python train.py --d_model=256 --moe_layers=[2, 3, 4, 5, 6, 7, 8, 9, 10, 11] --router_score="softmax" --routed_scale=4.9 --init_std_router=0.0246 --lr_router=0.00129 --vocab_size=32768 --lr=0.0023 --beta2=0.95 --grad_clip=2.0 --batch_tokens=[65536, 131072, 262144]
Below are experts of layer 4 (counted from 0) of a mixture-of-experts language model. Rows are named router (the router's row for the expert) and show model dimensions 0-127. Each number is 128 + 24 x the weight over its row's rms, rounded and kept within 0 to 255. Numbers have three digits each.
After each expert's rows: a language model's description of what the expert responds to. This comes from a sample of Wikipedia text that the model never trained on.

# expert 9
router:161143110119169100140116076131151176144105122163096096107134120102111169108159148070146140150125167084108139149124148151130122128143098089120158157128148120137144148121122116099170121132139140119118136084152149095146126176101128145123121132094090127159151121111137142156099105135147160122132086127082080148089108143160158109070139122153089140145118104168161116136093134099108108127159
What it handles: Name-ending word pieces. Final pieces of foreign or unusual names and words, such as Mandur-ah, Tintag-el, Dachsh-und, Franc-ia, and Canada ( in tables.

# expert 19
router:148155123155095131123094156130134088126137202130163114126136139133157112118131082159131110080131089139112117168162107105144135113086122145109153113128149117136101170127125126102099083108114135145097138177066118118121113135147074097134153105118126140120188144158122132171127100121093139117156175135123166117124111113152074099122122131128135149159153155158148167129119103157140117099113
What it handles: Words before punctuation. Last token of a phrase just before a comma or period, often place names and year digits, e.g. Slovenia., United States, 1807.

# expert 12
router:118109152133122146160153115156114087130141128096089141157102098116113095121092133174147129104145151145139138129158145112116148142156130126098110130133120097100097101144135153109147126150099126120130160109133161100136111122122157132159074072134131155131112127101076115128131142184182111135114099091116133133125138103108129131176096133152160092129113092081148121106153117097092132096129
What it handles: Determiners and directional words. The, this, these, there, and direction words like north, south, left, right, end after a preposition, as in to the left.

# expert 11
router:109136129119164086109162160128132122110116142118109148147182179131109094123177115107120138149098109125134088097134179116165133132136124123110103164150086114148135120156137141146115140105170107136111124130130130134145145107129109160153158118133144098092125112104116160149133172169134151125131136107174140148130122122145156156143089146107127156140099180114091159152139081121088140161118
What it handles: List bullets and first names. Line-initial bullet dashes in infobox lists (Country of origin, Label), common male first names like Robert, David, Tom, and initials' periods.

# expert 18
router:083093103138121122083126110118140100156086153141139150120111119118158145113123112121136115127090138129129139106148132106089120166169139112126114089125118096114130129135134101168112139151141117156120150174113161108123103098204116158109158135118147124127155155095132133135126113133127134098150118089082103119132122138124124129114116118093081148113131124113134167134148105141082153147139
What it handles: Single capital initials. Lone capital letters opening a word or abbreviation, such as T in Tue, L in LGA, W in coordinates, middle initials.

# expert 6
router:141144113109158124095113112132141154136121134121097184137074137137122118153134108136128166130167170098168152151105116090139121144137145155143095125123137119125090156108055101136124100053132154146106138124108118151127119126106154086105109160131157138112129096063118120084157105112123114095109127124166134109145111164146133112121138159143148111133150125114151102151114085154126095107156
What it handles: Table header separators. Pipe separators and header words in wiki tables such as Candidate, Votes, Apps, Pts, Name, plus some semicolons and commas.

# expert 14
router:122134106147142167121096105108114166170114071165147130115119123106135142149096130097158132176149106171130112123132088144132110118131164116166155131127120157130124088110107110127107148150096138143156146070124160145126110167105144127141152119061119122142132112122158127124129123099154118131147101126132157161095111095147134113140126082138118090128153106146129138136109165137088106132098
What it handles: Head nouns after determiners. Common nouns ending a noun phrase after the, a or his, like company, group, people, reason, aircraft, film.

# expert 1
router:153099160147136099126113174145142131093157135111176111136114109140141116126144145122157123115129123136144166131107172116136111094135129125091099148163160149142138150116087117057123129131134136130124144117147132119090123150120114173177156143118096198127163093076085106125157140149107142143116135120111106092098086157134146146135103150152118135133156116124162112117134080111152109106125
What it handles: Proper-name adjectives. Capitalized words inside proper names of places, teams and institutions, such as New York, American, National, United States, Portland.

# expert 20
router:139094130135116153108090124117128096101106154115150168154127096121152149116129112172142132143095135091124099131116121140129110112108082163125129160129082143114143163110124147150143123129101132107119102161080125177115178142118107090156116115108139128146109152120129087093140147110135154129083086175145088089175094103133119118167115185146158127145137130115059108123180143147151142113145
What it handles: Mid-word pieces in vocabulary. Word-internal or stem pieces of ordinary, often Latinate English words, like ex-em-plary, pat-ern-ally, vic-in-ity, res-is-tive.

# expert 16
router:148136150160123145118109144123120140142136126086127143160139111100132123137119147132165085095087164137174153113127125151100128115154152139144120155103160102104129122132130136163115147126131118136110127097167079152093113099119143142121114133168136116135116175103142103100163129123141124141104141095133165167176124109099122124150134107170145120142080092122113153140116153122109109167177
What it handles: Possessives. Possessive forms his, her, their, its and the 's ending, often before own or career, plus adjectives like public, political, social.

# expert 23
router:138167152103132122128151102096169157115136087160105126134124123169105128150114150083140100128124105165133157085163141114129139133146099142120098153136108120112174120118155124105126168148139122119156088165160145159136124142130119104099111164131156099119148112109108157142132118116112144125146158105123129092102146147162146144144126144168098163117180110167159141145114121144125149111113
What it handles: Coordinate and number tokens. N/S direction letters after coordinates, thousands commas in large numbers, and election or blank cells in vote tables, e.g. 43°18′48″N.

# expert 21
router:104141109106108110125127164151123097121119126191093160113171136111093128155146135140144140113130136141127121127123149137093180136135116143119129146133152125111137133104149130145103145093155088120132092119108094146139121134102151127121117120165141128097114126185112171134127129102143073125158106114150148155130139126113139169110177147088096098102134145142133177132087125099174133099116
What it handles: Auxiliary and copular verbs. Forms of be and have, modals, not, also and now after pronoun subjects, e.g. It is now, have been reported.

# expert 17
router:126112133158139133139136142115122140119141138092132108102107157148144145124102112144152137134121132128134123141076155122175138126137173101127103088120087160134125118092110123124140113097084127099111131100159116133109141123124102104124112156165171131101075120124129128176127092102157148125126114142188182112165171148120117122166150168130151170113150144123137137163149123121147142092108
What it handles: Headings and sentence ends. Section heading markers like ==Life==, sentence-final periods before line breaks, ")." and ".\"" endings, and ISBN or According.

# expert 5
router:083099119101138157140090187136104104118136115096101141147165119158096107113157101125121142113157124163145148113144137100162096137168176151109103158100090115087151125154115156130103160106129131148136133107162123136135139099142125174138111138157130135156084116158127141107162107149127155115104128131184139139144127128092173158135148134132141110087101169145138104088117110122121115095106
What it handles: Determiners and modifiers. Articles a/an and degree or quantity words after is/was, such as most, several, largest, and hyphens in best-selling or role-playing.

# expert 2
router:140164142149117170119164104113134121114090060141141148149103132141130141161089126172068098137127126158089145107119131147083138151126121121087110074157152121103116119128150121098133169138169093121116125108143137120097170163146129099127090170129141106119115133111134131122122114117152070160122126097152065123149126109112135109153146089105099127122117123106086135112113094122131131149105
What it handles: Past-tense action verbs. Main verbs of action or reporting right after a subject or to, often biographical: made, began, wrote, released, took.

# expert 13
router:116158152163109101125167145113117137113157115174131112094139088123119130047138139080120147140131108112119085122105137117095119131126097124123108118141163115175102135165150143105098144122126110125104094120164129118115102113153140144128129133162140171100127123119103109141093120153099163134121075119096129177071092170120146108114115118127118108118166073121142132131128129135149112139107
What it handles: Numbers and score digits. Standalone numbers and final number pieces such as game scores, years, measurements and counts, e.g. 0–1, 1 million, 1154 m.

# expert 4
router:130127066117112098127137107167157154099138145114127119131132129143115151150106140096109104090185095131152083135139092113142138110081154125192139119170120147135154079136124096127107131111150118087178080083131131153144115091092121148119123102160117167127171131121139100119130119162151176138136126141111172162139116139114128130106126140117135106141197119082150158112122123138163139110142
What it handles: Foreign-name fragments, table zeros. Word pieces inside non-English names, often accented letters (ó, á, ă) or San, Ar; also zeros and labels in stats tables.

# expert 3
router:137169143115149092155167104116124166102122109117154104140146083121147096142157131118163110121160121148128128160093119145145107118152119163130123145137101153114147139102161142153147089183152124154101158112130156109140151107099146176118103154115151097104103116130103093132155104141138097120120169170125089136111154173150101095139156131135186152128118166079165090147120118132094102160148
What it handles: Commas and list punctuation. Commas, semicolons, closing parentheses and quote-commas separating list items or city-state pairs, plus sentence-initial The, e.g. Salt Lake City, Utah.

# expert 22
router:145149165101130122154132111152116134107116159158103110097152130109108139086164161133109219111103143108072151103128119113148105141147106145104153110136138100119129139144141153149145120112087117142119105169086097079123084118149105097095119155107090085146129144138215170138130129133079118135097119109117138128117138188137154137118099133162128157147136137179096085128112151093136132133161
What it handles: Surname-ending fragments. Final or middle pieces of surnames and place names, often German, Slavic or Hungarian, like -kov, -ski, -stein, -ley, Schaef-fer.

# expert 8
router:125155132097129121125148142123136153097157132159150102097142138145123108136158084135081138154110120086166102136133121130120178123143185139101121140093111148101132138109123128108118107141124148090101086188132127132118111100105155090140147095092127149121119097110122123094118144149127146148121111149141096108132164083088089146168094085108152127152109143163090086114117127148146111175127
What it handles: With and accompaniment words. The preposition with, plus without, alongside, while, despite; occasionally and or & joining names, and infobox labels like Spouse, Starring.

# expert 0
router:101100114119131120114139094127141074161118133085087112101068185103116095126106137170149092140147138135166164099133124129091160124143155098126192132115113116168119107137105168090182128124139120124138131105153148141159146109175158129082128138169161120154115080180146106137129153096094092113147149124131118097105171112122135109105165098107135145112088114116118129139162138137123126135120
What it handles: Prepositions before noun phrases. Prepositions opening a noun phrase in running prose, mostly of, in, on, into, between, often after part, based, located.

# expert 10
router:133120140116154147155153106111141177151105099089124110129115135159185094118108144131087148142113148080075125124101131150130120084113104143151134100136143146129121109119158118129131138153133109115171129148174105102128096143097137104146095125093132136113085171190083136107088134133114155126100088154066071140140143092103141131135136124106119110134115116112127106082181103095116136131120
What it handles: Line breaks after headings. Line-break tokens ending headings, infobox lines, sentences or table rows, usually followed by a dash-list item, heading or table.

# expert 7
router:149099140129180111144152143116093136130172118121157116142151126135137145152139104122130087145123127161094121129149131129155128174110095102153086108142160106113109097133132143144121132169132121089100165185130090108149113143119146159155175132148064120115125135129104116111139140141161096126123166121140117131085178152115130138121147125102136107105081155119129099114154156095100124163120
What it handles: Table cell separators. Pipe separators in sports and results tables, plus by, since and colons or dashes after labels, e.g. September 28 | at.